config = dict(
    num_hidden_layers=13,
    hidden_size=256,
    n_experts=16,
    experts_per_token=2,
    d_expert=96,
    d_shared_expert=128,
    hidden_act='geglu',
    moe_layers=[0, 1, 2, 3, 4, 5, 6, 7, 8, 9, 10, 11, 12],
    router_score='sigmoid',
    normalize_top_k=True,
    routed_scale=1.5,
    balance_loss=0.00832,
    balance_bias=False,
    init_std_router=0.0371,
    lr_router=0.00119,
    vocab_size=8192,
    norm='rmsnorm',
    norm_eps=1e-06,
    tie_word_embeddings=True,
    optimizer='adamw',
    learning_rate=0.00188,
    beta1=0.95,
    beta2=0.95,
    batch_tokens=[131072, 262144],
    max_seq_len=1024,
    train_tokens=524200000,
    max_steps=3100,
    dataset='wikipedia_en',
)
Below are experts of layer 8 (counted from 0) of a mixture-of-experts language model. Rows are named router (the router's row for the expert), gate (a neuron's input weights, with its number), up (a neuron's input weights, with its number) and show model dimensions 64-127. Each number is 128 + 32 x the weight over its row's rms, rounded and kept within 0 to 255. Numbers have three digits each.
Before each expert's rows: "comes after" lists some tokens at least twice as common just before its tokens as in all text. This comes from a sample of Wikipedia text that the model never trained on. Tokens count by the router's weight.

# expert 11
comes after: " ", "-", " \"", " re", " S", " E"
router:121173126109104146150127143125156147140146116092071116180198136137168141109166129085083119158113149046153215140137132154086059158148116148123143149150092130153074135164105160101107160134094125
gate0:108150110113164084151113146149099097148139127158133124077126079118123145187124130144064119174148054101171157116135162108211155154103101140174136182071154076093075135169102116113047146131090144
up0:156156174142124090061077125158103143209096116129153102118152192176121139170129085139079091145081119092111183102132097131139082172096084137125128160094154128187053141198145174110072165126128093
gate1:118129127150130168140136119045134113160146141126109104131109115094157126074136155118090094118114125098137120120130141123096169085154195110155070194172096120087102136094193159138102119114157147
up1:123125102089122169095106075105158150139144129139147109118114167121067096131075108133110168124106151069119092043156144060090131127134160127129121128174119163163118111120129105107113110105140147
gate2:128131147161101188058113135081151048101115181144120198103156134072108164142126073099162122141067084165125184099109092155116109127139132151097145174194137107114066126146188157110145180157140126
up2:147143160116157164098101137122142096172113122075116091136152126106063141131150102161105086130092091115124095103096099103105107149044173189098216187094151108133107119198080112152125101125171125
gate3:054120118077098120105141118108114076111102105182095123109115166118134173064130184146130210120166158114148143109174167123078141163203117086077105134243086101197107100108147148189101121114113163
up3:114119137090136114153053119148148134120068135199102142138154125119142178087100148143072150156161146101127102090111090092111085135177134062110099175173114093161086139129112068111114149124132117
gate4:103127141092130182156116100147133120158200132123016102117138143109147146105111136150226141106091160097132166160136157089122091098158137111200197092161090055165124161190132092085147127165135139
up4:153161113164078109133092099109157115162170121178106139179141121109118145137126083150145174123131148072120093189144181158108098137172113068196122093102075114166080124121093075150067137135112127
gate5:141120114090116123134139115141129112136067130126141123157106152125084169081135142125145190094120109141097183127153157114109174141196087097085146168159107117157066125155068110140128071132139100
up5:168126174114114177080135110189139134141066107106111063148136188124127145062133133086110138113127081106106147161130144099199082112193123164080181201183116131092119089152088057120120114114160129
gate6:131154080038113104131191111110093091085038107153064117137119133117101071046169159132069142110112082101145138154106121129145095135083135137144153157214108121104111131083140098126061121141139172
up6:139160099151113154161110103164105159141105079139133110123091192112086130135167075167133093190128066163074095155116126102106176161104091114148127076134169122180118142169109137151067174135129099
gate7:131090056124159147172115167162057092111126135113092110138138108109247169147172122102068158148120088083152117129115122102165105149167121107184064094174119090088101079115141156161090189121145124
up7:150137065182179147153084115136117129154109138100150117177148056165132147091110096118158083154164154031090071129139105112145131140166146129147083121150183151120134079114116179153130118100179082
gate8:200131185127081154079101103136092138124131133180089180162144103114167139148199088089134170092146163114089164072115126096135111122133101124148083135139100109100102183093164116083138148151120138
up8:117078138130138103163184113125121119165159115144139068139145078139146109133167128153143101107108096152121143143099139153129114103236137106148145139152108081099154130157155085146120144053123127
gate9:177105132107131061119147078117144152105115121121113154122150146090129093132133118104042114136083064133086122143111134215079152135154138134112124166050108098118124098040109103044123161146121155
up9:066078143131156112122141083105114144125155136133108110217141154123131146078172153097065177145093094057097147081114143156124107143194118122121081153102141131143127130113104166161114156099123172
gate10:104122155124085188196113122142149125142127172067125136220122073100187163132140193103109161093127135088125150084146147140117158164187203098120090121164208070073100153141111135121118170113162159
up10:187117145091134170111112141211134129148068129115117126203129144142111144170113114171100108100110101120147180086083089172148104166138148130130171164180125131181159155184088129143093117123126172
gate11:145120144117126158120136129087120093072108149147122134084116167105186204128145068124075106132129171134175163079143152200097125131127151137183079160131104101107140175118178147133059128200150116
up11:097126133142159140124093134078197151096145103141089138136093130151125080113062126096132123159193131129136193057143161088162167136060107157122153158094102125154101125133139160132106132079140104
gate12:076105173142122201140129125114103084139126198170114156125150138070173186133126144107093131158146101113110205151088157168079113133145132140096109136112145150125110112130169126095111238117049156
up12:140145146147096186124124147147122151172130076076118056153111150114134121164088082200150130122139069126143125197132150126146096123181166163128143183163124117131147144175087161116135150105152096

# expert 1
comes after: " ", "1", "2", "9", "0", "–"
router:108099120072147122086145118116092119104153186118060130114157165132167115123180198077084146169116131066170202096144125139127121113166118201104165186150153131116084111130166173091120173150071153
gate0:103057131186131090151131154068087139091198138080125120148139161143114153079129135117137058103122147145110090137115108142123164104139091178147091040094127148091108058103094131173140113172115202
up0:093099172109167120075124117132040113201188115135092086109097131135149083103174162128099086164116122127148121097145102101173114106146143110152179190113186131120172121123153117107109105121146198
gate1:123140153121125078147085157112113081083134151159128142128141068156137146142128131168106149128187247142144176135123161156112118155151180084154167107088130109176074151180116133129147163121084224
up1:103123096124135081106079202132160102122130133121119122092158082128113133136109200120158207133100167084123130131065161130108135115084140113189149147120157166132107113177106132092130113170176183
gate2:137109156094114107161121159136159120144095111123116156076126103109129156167185089110119128177097156195123178148150174136110069144115133115183147157111133151139111161181123123054156167122115097
up2:091132160150148177157141135086172218090104121129158111170127158096086123095070113161161144111078119169106131145129174117100109121124128108097091089151144167151148123090192135085076084119209136
gate3:135122134167105117039117112109105155128085155143079134124123132106105131123095163108140198152130133172163073122124129086138117152164102136111114113166128153165161185137192058156146089192160107
up3:092144164135164124113155120132127120123090169154102133092071147093100131153097138111134154144097139194105095120081111144118133169119113120088142112109114189147130163144181054153145115213163136
gate4:122114145085129107225158130136132081042116125143167122198192133097109144104198087117074119167149137107157094103088129151107159147067107091152151131122126123106121152087071102139123255069074154
up4:116194121187086138139139174160094124179113205158110157084169114166158129143085131115142125096108119147157184170182160110152131177140110126142082132142113157141109179111147128136137093170133119
gate5:074088118095127147108108142133069101156129159115095126110167156128156153131148177107105130134128127144109107101179103198138145066137146153085132151062094100110135128117196195082114072176084133
up5:205157069147134161121185151153142131109101139161193129185092126115179114219145176169139113123164133086154146100124158110087089167191096086129094114166066135112126167127117097117167123105143109
gate6:124112202197113177115198146101136131145102168150092160133121117095152130108078139102103105120171119087065136160175132125112132134141113128145077117150119132134106125120162128130137146148113132
up6:069185075066081057161132147159136116078107105148143166180171088132124177066115102123154128148140132112148154140141131105095167200158118111170081098100166154170097128155140169158172109137134090
gate7:122100165093162136102162126105121091139164156146131078126128117138122071138180087142126095119091134130148092079113088153127104115187124082103182175132105103099139099133145182181092139175088193
up7:160131136088130113085118111107115135140129163117129085130109104120066115083147141125080103174129098088204089142101122142118154112074168120153139107088177152132126063132032102129195093100104156
gate8:113109128100164095124107171139095100157152128143089102072069170169189137176063192157120159231113107146135178115163125184162071111146119120147126134139146087138141099108166153081112133115109215
up8:121155054126141142162121144142137168118150113153125145121114165146159110161049193186139153119104074081121111092138134118148162116162031109133138109166108102151140163128154169110140108125146165
gate9:116160091208102062170114108134123113146139078149128152240123180124067127118097089118121151077119114084093136106100113111142146111140079150128114118101134152186150132129136125112133144156095100
up9:115124147055085190128129135117093127189123145117123077126152163186173133101087128141155182077114164114141154178075175069122125159165113140115123142195123115139092138083125124133142101118102106
gate10:116126143124134147090160112093131112145176173188118142092101178130068179138138118088140084200145072125101148122207112133140108113176069173128131143079128194084126142145164125133131134142128101
up10:135135133148137103134135112142137178136131162154142205138128106163226152139061169129128158115129147210087141147163176125086122142077119090127058124171083154127065102105144173142149111149133183
gate11:108136093071109085156060120064129152166075153128102133130139101122203085099097104139116123138164153159173096151240141132141118142178143153166104134130088144176097162134143106101100070129124124
up11:115128081088195068118087123175139143134109144081078135126142124118126105198140149132122145175076133194110108100103097155109097078172125099110161161145131137113070080124172124081127079125212114
gate12:093095179145138150153157072124117093163111124108160110142096165133154170087094098127141116081112145144087106134146134100122168055063175171123157133124117107140118099116074162157085127121147125
up12:087111158111160141113155095155124159155094121098113122098115182183097135126085083151161118132119143182089047110166107072176202082052154158119161159184081104130122083139154139125091109104143089

# expert 5
comes after: " (", "-", " \"", "==", "===", "("
router:124195117092116116089121176065140134099117115147052115141116078123168129169103132057102133151084174074198168086094133111083078092127151100105114161159147104146105117089123137120142141163121095
gate0:089126177137129172146136088116115097104156159205063109169117156114156149157131125076123097114209147131140114178133149170125137132168101128131164135111149156092118165073144146149095183091097149
up0:126126111136111087152163169093115118202116163067208174126186100115136126065196134162128137129115150142096099148183100141130112161116115143136054124127088165145120114152163138154113107192126081
gate1:102141101193105174107124135116105127125110202159113144108184150091187082142102167102147130152126204128045141115145139122138168121101113169110062143101060154139107126164148150117076117074196124
up1:108177077145140092081122101164161183142126109100144159159054123115125134158113153062137178136111138113119174113156168134074117131112121173128164135105156145121074139119130105165136134156127139
gate2:141104138135054156144122139074097015120118143181084150133122154083172144040140130127100139142127160113166185127131124142145127120124155097125127155168123093202104188101143096180114148135114097
up2:120164153092153178138112105137112120138144156088153146101140187178124030161137149150122072145200097167192118130099140105149122090113129112143190137112101092113173101214140108109182147149134096
gate3:117158119141113168137072057101105095139114129122119129104148166070129107142116126113141080083148168096123175090113121153126191157104159169131087125127137054102132167163176101146109153153056150
up3:152106147096109099120146186108131123129142111130103152120099093099176108080188148123094164178108124154103103157140146144137101136182140122143160108132126166096121117078102147120122097152140085
gate4:113114134142174153118117048149114125128115088098172111192147113124118174127169088118120108102121095127105128149186106153089118191088087135123130140092148090145108144138142094088176200155094144
up4:137120111167154093116180097166135093107146164155136133116146142176082166107129116124154136128178137134119128135086136112179136142155095130081132075165111163186125154158075102169162072091162118
gate5:112109133162058131114118089073091153111161201158144172136140202166151152134086106117115103103168164123133126173124154156173172112145122153134066140119084164142123182179150126132074134105101148
up5:118120157145111086200137103151166082110125148116108131129163079100143079149123108096104174112190115128145132091187072126126132201144084112115125093118145142135076149044096077120115109112144133
gate6:087126127168161178099125135124107108073125113144071168105153146131102100127140143103075172140103143144103176055123169120129177156151128115135188165103102131113097153106116159087114114104122133
up6:131139131145187111131080104166126127115113091090117165175152119109160094121140100162093127129079158168099114081104145098056178157144119087165164134117113148150110170108080215089071122056142164
gate7:027144153171110122151123092105112097078127130136157176152114122088182143140126144057102126161153145128086184141173131176133188167095085153140123143115106197163053169138155117088095160124085127
up7:149116127132071150136159108101127104088163173179123185069155169145102167073139141072109158107129159102118117126191127120126179081133094143173034104125118056121126091066201095128121122152087133
gate8:139101119078197170061140123156145121178072150083201124140123116056144105133148135152113048157097119181151148140143084110114134181136155109141112085174204093097094128130084156079166132134104117
up8:152079096150145184163162109067164137123148129132138150165106143101136129123100127127185084126153152139117152058144100169149156134118073138082128069111155145173129105105180108071121086132159124
gate9:091090092154095111137140123109119124069156138115164114090092106149126114125116098106159126063102127155122189133102181187157140125151145088141096083141123142099107164123125093161132137151141114
up9:136097085130099037116120133114152126141100121158120136143108099126131169059144122120180129111076147115095096110135238132116102117181077155146119151069157130145116185179175146108116117214157152
gate10:168182149130183195119161090141089156111119108076158106118136145084151067116108100129113040132121157125116106067101068136120121116103084126118086126060208125113078152138176126065140170178124129
up10:093101164073159159129255157143133087225142172094195119066172160151087078076113107155073158107119127158101093115114141157155159118153104128162136053064153106149093141156108149098167072146126160
gate11:103073067033107180134081148108088144129110133116150102109187137096136090075158093127072141120086098138119130132105107112119121113108197109091121133121140081133113069172101130153114187107148142
up11:127114154158126160142128142113064147099093120163112118101124171154183149157088143116116078151224091148096114092140094145076126105162157117097020110128157144127195084165129189124133172091100143
gate12:098059175101115149137169201124155108128084168148122143107144131126139139094138191109151146120112105094092160128136209159131131115069138102138143098101113130092111126126148165101123138128151112
up12:143153143051145126164107164094161119125163112090130110136170123137104112115141150110147112125132083146199141170097141109165114101069133139090140085139139166068113186136113167116120120205126114

# expert 6
comes after: "\n", ".", " of", " in", "'", " for"
router:133095100115093072107180158072139131076090146157090128107151153120176174123213141040109160125152144097137125094167142138097188130122097166140114180174124106165072109060147146117127185124121106
gate0:132156195141148163130117157138152062088090164119110164176117090126179178118103149162146163107116141119124162152114196116134189134173065139052147161134114092110117170103139130111153129134121120
up0:098123122144132106205090067119105170128114140095157086146182128116078141106084114140106141148108110155112109140124164144120138133158049159145080099085139158126123156142175174118096133160113090
gate1:061120142139126087144124130052164126094082120178153145129117119112105181114141131120163134124136097161116103165142165173111143122146146094133060108136141155118074156115159144106148123098137066
up1:124101128137173102135140130111143123169131112085175108110137140143216112085193150177046109142129111114126115103127059121112133095137215140170120144118170101081174068129195171061129152087156149
gate2:138127168084114151140087181123124139063100132115055133116098158120154132053126140138147164117109114146121130111186121115137178130123159130162204125176067094095128211130129140143104114125132094
up2:098166153137106087166131134133084116093093120089103145131133121158158179128117077140183144150010162058113135143077077104127106117102078132141134142097148040128188126122142128139132126113120127
gate3:053124146092142135147067130089158062138103135108141158160116138129142118122086132150128164116120111138136137143135106095088134155171208133147061113140162166146142173117144161122054109110124174
up3:130102149137101145139081137135170108120137111143112047151088135157095118152134115140097156111047171070123142105140091163121160115115142067122170204175100113134169103115148131255093105192117133
gate4:164221104148110118132105139169150151121082131141136163070110162128177152159105117118120115135159113137109135121081142144106166193133123160190115090158112145156119144124117096130075114110122134
up4:080068130137122117174092102147172078166106121140149162143185075126131129078180096118142093082116112180101126169105125123134132107132130132127165131108135096096108206137109064133107163130147121
gate5:080098102082140176160133107092120117136097245191108124149127128144158139135180136123125130162083107101136166143110156107025130124174120110019137159140106152167138100077094140113109159111099113
up5:124122071149130173050135153115074142150099162151160090117145130153160154167191074060148120178086125151077154128133168106100103137168166167085143174133083166059134122117096130133152109083140116
gate6:136098124034107158122146116095119146117117185080163135123104144119175090102160163089133076116113152131181138185113103071170140141151150167090085121141183120112137155116150187119168161090112084
up6:150111160112125137140131153144131093082099137118137189135133106136147162077112179114249145176132176099110107152107119131089124107168132167102197103207097096112128072107112097174122087154082135
gate7:121135119106101052122121174093161144166068113160115173107226083108102127101155111073153160192125131106119174152094142148086088176112121156166136120116132106177111151126087125059138196105095119
up7:104111136133152146151131157184134110146147094104114078103065133147160133148101134127054203154120181113132157123151117151139093055203171089110157137121111123117156082171144200144083105169137169
gate8:099142136091136137170108154126181117093087116109098180134162161156135135136072101119089108111056144082128154130117129096034104124135129131138125099127152089184114140211116165127123107154149084
up8:090137042207110125112084091160096154127199132109180125122119155173161117128140103100098067055132075211126133162188150119171135146144077136125133145096134128175165146079197087127095125108121168
gate9:129073156108122127145111135123104109131156147148110138105154176142110122183213093144135135111083129121120106098129115124183125110082091217151105155109173107136149111140130162136157134113145172
up9:157154145158115156154197106104105080108090173154120105100109124080147124115129173136167088144127134190147140152165119126123096135178141091135085166124132206125114181084187155144172080125117195
gate10:114160144120160139093126092127066122110128120184131155118115120122069128096111143139130087128141180153138141132181160126121135172096114135120139097171124121138123196131156113120099136124107140
up10:129092177129107103132162089185128113132155098126079157087140106129142161186108126198136105089168128149162135114126142164143115114070185110151094087121101071146119158108100185131122122076171122
gate11:122147107073096150168091058180175059078085096094126164134191091114120107136120153125148152168120120102156148124171137068158164136188181083069179183098098144136099153180132178075117149141145139
up11:122090158135105153107144072128080107135131072082106122137093166132119102132154106162128157080142160172116079140120104155180115146179218079123098168153135167062113103110163179100082119079163089
gate12:100126144123138088151141105074105103125121123192127175155110150129136119169184152087148120104092077120152122167194202149186187180157086139121126150109132128115143157105169171126139117068096125
up12:080095138153193126177104083146155120097124058136152179157091138105149130135138172156103115106091079142125131144149112131147138108144064157080126103072118089175130180137177141153120146117104116

# expert 0
comes after: ".", "3", "4", "6", "7", "8"
router:106174128085125101083125136103177098103124162175077145116194122132130124115123179064076127159129150085196151135126157178157102119144082101119117125088161155173063136143161112122091136203131140
gate0:110103121104088149100097145096119161130078114058103119119163104151106153100164115079098101125154152128127124093098189100127165168129155179106065134170104035119134106163125136171109127190115152
up0:131116120180068134146103158128122144154179109095150070072084186119114158132099179119067117092182155112156107167076140113163187142154105085180131140134115178094083104177113083102144052135107126
gate1:156131116094120165106110154096150149112114123083089131143121164129129141136142100070135092179190168145066194113104146193123127125087154169125098188150127110132113121187053124094124136080114147
up1:099144102112184163104099101115177137094139167153146109115127193118116157127076111123111123109157156145108111045088212191136108073124098116167127120109162168127085191124117134131091080149105163
gate2:141077167178146161124157102102086126147101198121102193109141156102151172097130119107152117120142098142069157118106155147123106172130102131152172114136117134121126144105177104054084157122093160
up2:142095076145121130149134116137119110105092148069141180157136091116141218134168093113101111097166134143173090091183070111102146133144124121137092139111082070069086124163100171144134148202150141
gate3:071068160139131172143136135118126104092090141117110199173130114130132141124160167131178154103120157089089125131126180106123097124114122149097086135098063100129050129149146128110168145155084166
up3:125129110101145163118067083082158111117144168144132108118175179150134105104121167152112229110136127138106101126069126114187165110167174080122138125120063109128135129130088086130140122150139135
gate4:142085171101131158110111110135112132146130150179133158084175164071187125127151129134077101119133107179127170128174144106128152172151108102157118125173113159134158162097114161135064113156095197
up4:068185156044133108087190171175113174144167153063090069137169067078137108108097061123149101121108116125105133125116155141184102117124189089149150138153134083143184142140157170139140098125138110
gate5:108122118159146135161136131179124139077071141063143118151147079125177145119131106093168129204158150123091143163147137207127087115078122103130143173162162096078130141138136146136113130076131096
up5:171150116123120173121151164114085132177114075106125104149050120073176089138144157145142140157184121100151106132155125129162132135124177096153121185143180126115074123112128114105088141151190072
gate6:134087142160156141137090114115100032145135129136095138152157105128083112120179131154090095131125212074162145117163116160134068078181129168063138141061137058130060117104125170109076160116071131
up6:101103140123094105161120140123120104093133076173135168124112129178150103094146127106062175097105152163076131139128107123204124064127126110151155093132116133064171118144160045131093122125094119
gate7:070131170117084120199149129103164051090077170131102159159133127079141106119189109085074143143141116103159159135131144124121135164133160147140130166120112081126082172116120141136118193131064127
up7:134190138168169127143138144134138130141115099116146084129107094117060090152070096163113122159148119113108096109110119169145153173093126093125105074116114122117129162113114099160075156150159149
gate8:173165107100201150067154131147079125167117144121157089153179151131098134174132073124165074123167107127180119128074130090135212181064123183131098162139112079161104156161099152136139154185142095
up8:154118155116168104091134131111180156105167093133150097086157109145174122077160117145105074083100074124122112097140102128158154171101175164149135161136129164157116140103123108094152113112130194
gate9:133126123077134165110166122087089180162136155198113122074192158097159109089100088096069077110161106141151112102148106172141097115146139111121080139104083144104063161138130159186103128122062140
up9:175125137117115132126175134103115220126109153149105126078137118172115059067139099186084137118103183083162080130033103137120133137106120090104185128114118148126141091143102136136176097137163104
gate10:115102111127064156132103138078152163067133153154093172120121110094163170116129159093112153101050107190127165143141137130140102104125123133107131135144046105116121188167145122152116129091143060
up10:107131147148089100152104098102091155141133172173139188118136114134145138115147136171159154059135092126110089118133153067138131083169075135136135144184114101113151108094132185174092144210107130
gate11:081149167107136092145138131111148120116165154153092085148159109113130099077165162116094145175168160101077132105127124158103136105120133100122155154062116144138119124120164109096117150075134157
up11:126128100112152114168123189094174149094066069151099177157139085054133138141153144147158146147087048080171117187124136116105138093134131113108117183152112109143143086140127167175140128146101137
gate12:115134134098109094114147118126128128096152141134136139147118129126064079116118171177157136111134163162129140155095104135121155100032187153105114157209115116062125088131095100095129133128152209
up12:106155218156109116136141106164098108090111111226120133157191106120135150140164128108212129169110184101093201146182079123105129138132116093090101152129102128182131153086187096140194123106102117

# expert 7
comes after: " |", "|", ";", ":", " September", " /"
router:161124165107108091097113160133129173093102150130100167135201113084105146126174155068105175150168167070185180122157144137083113130117129192092098176146138199118084145153133130113073145143088160
gate0:107162155071165131192164091123106150103140144070115052094151179124100116073151056144076112104127153055159132189081106094129094135154156104108115142139133174119133149075090101150141153132109114
up0:135172157104163168133117146170154107227112138123104063124098186151177177103102106130088127178150116130081146101212090117105137055136165153120129210123085127076091140136164123078047151150128198
gate1:056123133139124137140116095154107132157063131165157131090200093110128119121112125109120167113169169173110140123131132155115128123126138128096103208192112117156117168138124063132100126166115188
up1:173111096184061133072122131118114081117117114080090089175029120074102165108175114126179190158099118175150109137177165099137113116150093087118094099065098095107083110118123160095140107130123110
gate2:089124158158094179124119120136140090115142166154129149110136102113153146156105079117104138186193097128140153142126126111195113172094123122083067136161075154133072123147158127082122176136138128
up2:111114137145099100121078079095083132149148100148161133166164122058110086174165110112125090101160178106074166176172113156092105089159127118114111144111178209193142102173092122172139119171131089
gate3:103122120120089073167165153094125118116172128122116148125160129128189135096124136114105192088128123126163130075148136103119131215123138112138119127098117185129098124151133112075153128125136159
up3:083104140136118115154155129121203149121189191161132129134105136127077137066123162182152155155170196136089113102127161186106134087142157202163138080135089157104117097133151062138103117122196104
gate4:144103162092146163137171177124142112104135170110144109133165170097137091169189093109124124128117119053108120114085121134141140054077142122156140114094111114106053146127106128149146158102129142
up4:143101107088176086120147123107106134063123114084118109164126194124143135159133109142090140172073154056165086154123102144121058131191142125151111134126085109130118109122102123139106143113089135
gate5:142099101182118076164080183111124131141056162117109135086138116079123121114104111141072094173168116130135104127141119081108118130108141167136096162138101103123095136099086132119137106094139148
up5:101098211129134180098089189108072149115140121099199147130182091189139175153141077111168175122060171120138118088145184156110136107112155107125088145101189131153153078089160128152112152149161120
gate6:095162065127127134140083168132148120132107164136165143117186135108137140132110103104134132163130137128122176092106132128084113131048166132140115196113177116123083163182103088103130131153113089
up6:115135097145050151117165140159132067131087137154143147135097139167184099213132127056116145132113085119162152120149138185130133111147092169063129079143134080137098135133158163156158138207138125
gate7:127120056124121195112115143111136076103134157103152102093202189112173112162124130075037138161109100130100140102099098101091111089089118158156135086139087106090175143127128147137189088116159154
up7:115142148120118082152144123128122154168124090125160129124124115126126172113114148124193125150148139143131124097101140155099112147152084115096118135088200156153155074156142120134156125178173140
gate8:155137180091096089152105097080136096116093131172101125154111148078144178135151076108100160148094173151170181147129167098164133166185134119159126163160066114121122139148119058137069174133118136
up8:123099090164176197070174154188077139095102106118144171103114092144118112100122106110109176135163058181155071118159084138130178119122137076090124081154150115100120109162156158137174081135088162
gate9:141102158166142176082165154108192137132105124129153168136112144086099153132121113095146081145138122068176150082133105129124159123114211146177135165118160103114119144142134070160057194140132148
up9:090142110096094104129127141098119133167117134150144112116172090162119119152146085196141142049050160104135146163162108138139129124213121138079206132112141105163145115120119147120129145083141133
gate10:211144119141145184127092136131176189096078147136116119149135141076108110118202141128119136143167100138124175107119125116134123130129144063131114128176093119145115093107091069146062135145127146
up10:066107136182133117174160073119159130083149135109164155121101121171113109098118156158128151136159220057065153096130101116178183093172083135073143160088108133187129150181138182099157164176152144
gate11:067075132134141056169145116074104108131124150122119083143131142098144099084126156111055101121123130163186151174178139071150089118082144091121171159147132044157117175122146138148159186152104092
up11:149182098111097158135084090161142085126067121148099185130140079154192160140132145105181132090099130108130103173115109161095122118133106106097090089157160119140141137123122139106110106175172119
gate12:114135136136105132119191143120125135109132135071112084132141125061147177123129108091094123054146107136214163178194088110073098189142164108205096103098132164111104137132105161086133149149109173
up12:122101144113112048078147145112109107109170132125137153118114109173109161130109155161148143169135144165117127005129140123163154101080115199172135084146115113146133083109145099107140087085204111

# expert 3
comes after: "\n", "|", " Total", " Born", " Year", " Country"
router:118128078103115103142141176130136087144173187110080216121155151154177139119118162073147142135132185101192168049189133132179140187124123134097107118110101137113074145078127109118116145138103143
gate0:100079116101107135097143145182180136104152135104125115085110138103179122087216239094110117103079142129204111134144124075128148150162122118105126156139089159153118108107128115090160121106119082
up0:096126130164122098108132144137165147146128199097081100133136131122134127163148168208178094094101209125157164096098124107151113114112140169093160166151109143123115111139108158123109085210178105
gate1:150166120123149179163096120115096134093163175132129056133134096130217143160135172110148146101081143058152169138144131163120130123129160115139172124129093147129122157134081077141101132105170072
up1:081183100108106127173115120112071120109119163101089121142145079134178127105121114153151141141108141137085152144129122188137104153185139115138125117144144112099126096087122141133097138081099126
gate2:075185098154130153114101146157118077168152149071133195165140155109121107142130113113150136139105114126134132108132048108158163227052087082132155137100125133123125094119120115116160096164110141
up2:118103104094133092168156120105124053134110155120164074160097157137102097113138114097156143118184151150138094104152107165139163104122139193159143114151131119152187135153135126151141087167109040
gate3:140160121142159168158058167178181095093131141078091094148072105087191079149151173127118163078012167058164139123075098054143154158148132143121112126158140185130093141151140132088122143160111104
up3:123121151168132035114203073107110174119092092128139113103173113140031104137125187140130147123146120144135112176112129131089125118095130101136107152137142152127150097104105175180144091168126136
gate4:073110161152103092128109167101165129122121147141120131119120135065095087162129139181131177093114185138168158143041123053142172088198180155124123129141171138134104130137140115158114114115141088
up4:119133141131049113188125160164095148134181176127178085151119116120120090195089110142170104159091174129170138114122110112157160109142114180187114123095109150123130173152168088171158127100122165
gate5:116143177162159142141097079151147116119095109174110102169147065107087135093146085124085133157158108110118127092151120091147133196141145153101088150152101164116154128097140131162105105144138151
up5:142125077146155086138176100173139193132119075160174103130121104131151099159120071125137100122075126177110135164095116124059152147162140140081114176103149148188141092115176142130188114118102106
gate6:089199142101173112100133113147104108123105129096114137212173182115140143169106123118099132121159083082118130134162170103159102104147164210143127148127063094100155142136133060109077104161122080
up6:038102210109161198153157053121152178134075104106087110105151147126140126168106113136082131130183134146104122134074121148111172141098203126153160172123120099113110184119162133145138111104108090
gate7:092149123102098170089135123073178133098109167210139166121116171064132095144074114137169160175138126146154149133143153169144135145164143127116117136134110141117060164121147105131131150107099130
up7:063071127092123159089161112150130086121125164133098129107114162100128172050130125139175117160174129146169107105153206204155141119104127128072092111078097103128116188136139096129093120108151115
gate8:134157023141119085102126095183159112091112130112169148255185144135136143147109053084111111120077115149155163161122119137101138176151109149130109144080150176124145162146116129077142123162106138
up8:125178101150060123094124171130142133130117189169110133149166128166135091149083157139127135123098121137129135139084144092143199097086089143121145117119125185141128164107128076085142094103175133
gate9:141135136060151140145099125103152164146136141130103095123131171181188098212141149126119167116105110128161128117089178079126175107111190152127148166154124121132073118143104094099143158129124068
up9:112110171119163154171171138116145153081103216132125153137121180126168122125157110114088096097186097110188126156156143166125091181129169171159123147151094109092117141155118133129083079131114112
gate10:080088121092101180095145072136149152146127175162115138104122181103182089102137083114172137165132097110115107108122210101132156130061107139190157078108109134100134100119166062116135067144165082
up10:144117114167107124165123101103169139145099151103124147172129124172172122202159127139103131165152177220129142153147111129102177114101124106159105116113069123081090110125151132137143139108141137
gate11:134061153167091083126148141108099093160153170092152155132162089066114196158097089105123135149170147130146114109137142122132154168150068131112086126111086121149136182153109115134144113125124060
up11:140094120152118060135147143161133151160126134156131154069149167136170147130184108121094116147137078114122152150132092115127130172133112138181110123097195144143136124064162165135130155105122127
gate12:163138139138154162107128182135123061157125169111093102101126118164098154134130122119144126066093189145193119111175143112152110137112125140105082168114134150123126170141139104119152135175132129
up12:124136227189096185157139104131140037176134110166152192098105136119169135131098091155141145142128084169102127138153086146137152133169137154182114109142105088087097132089161131150096118064110124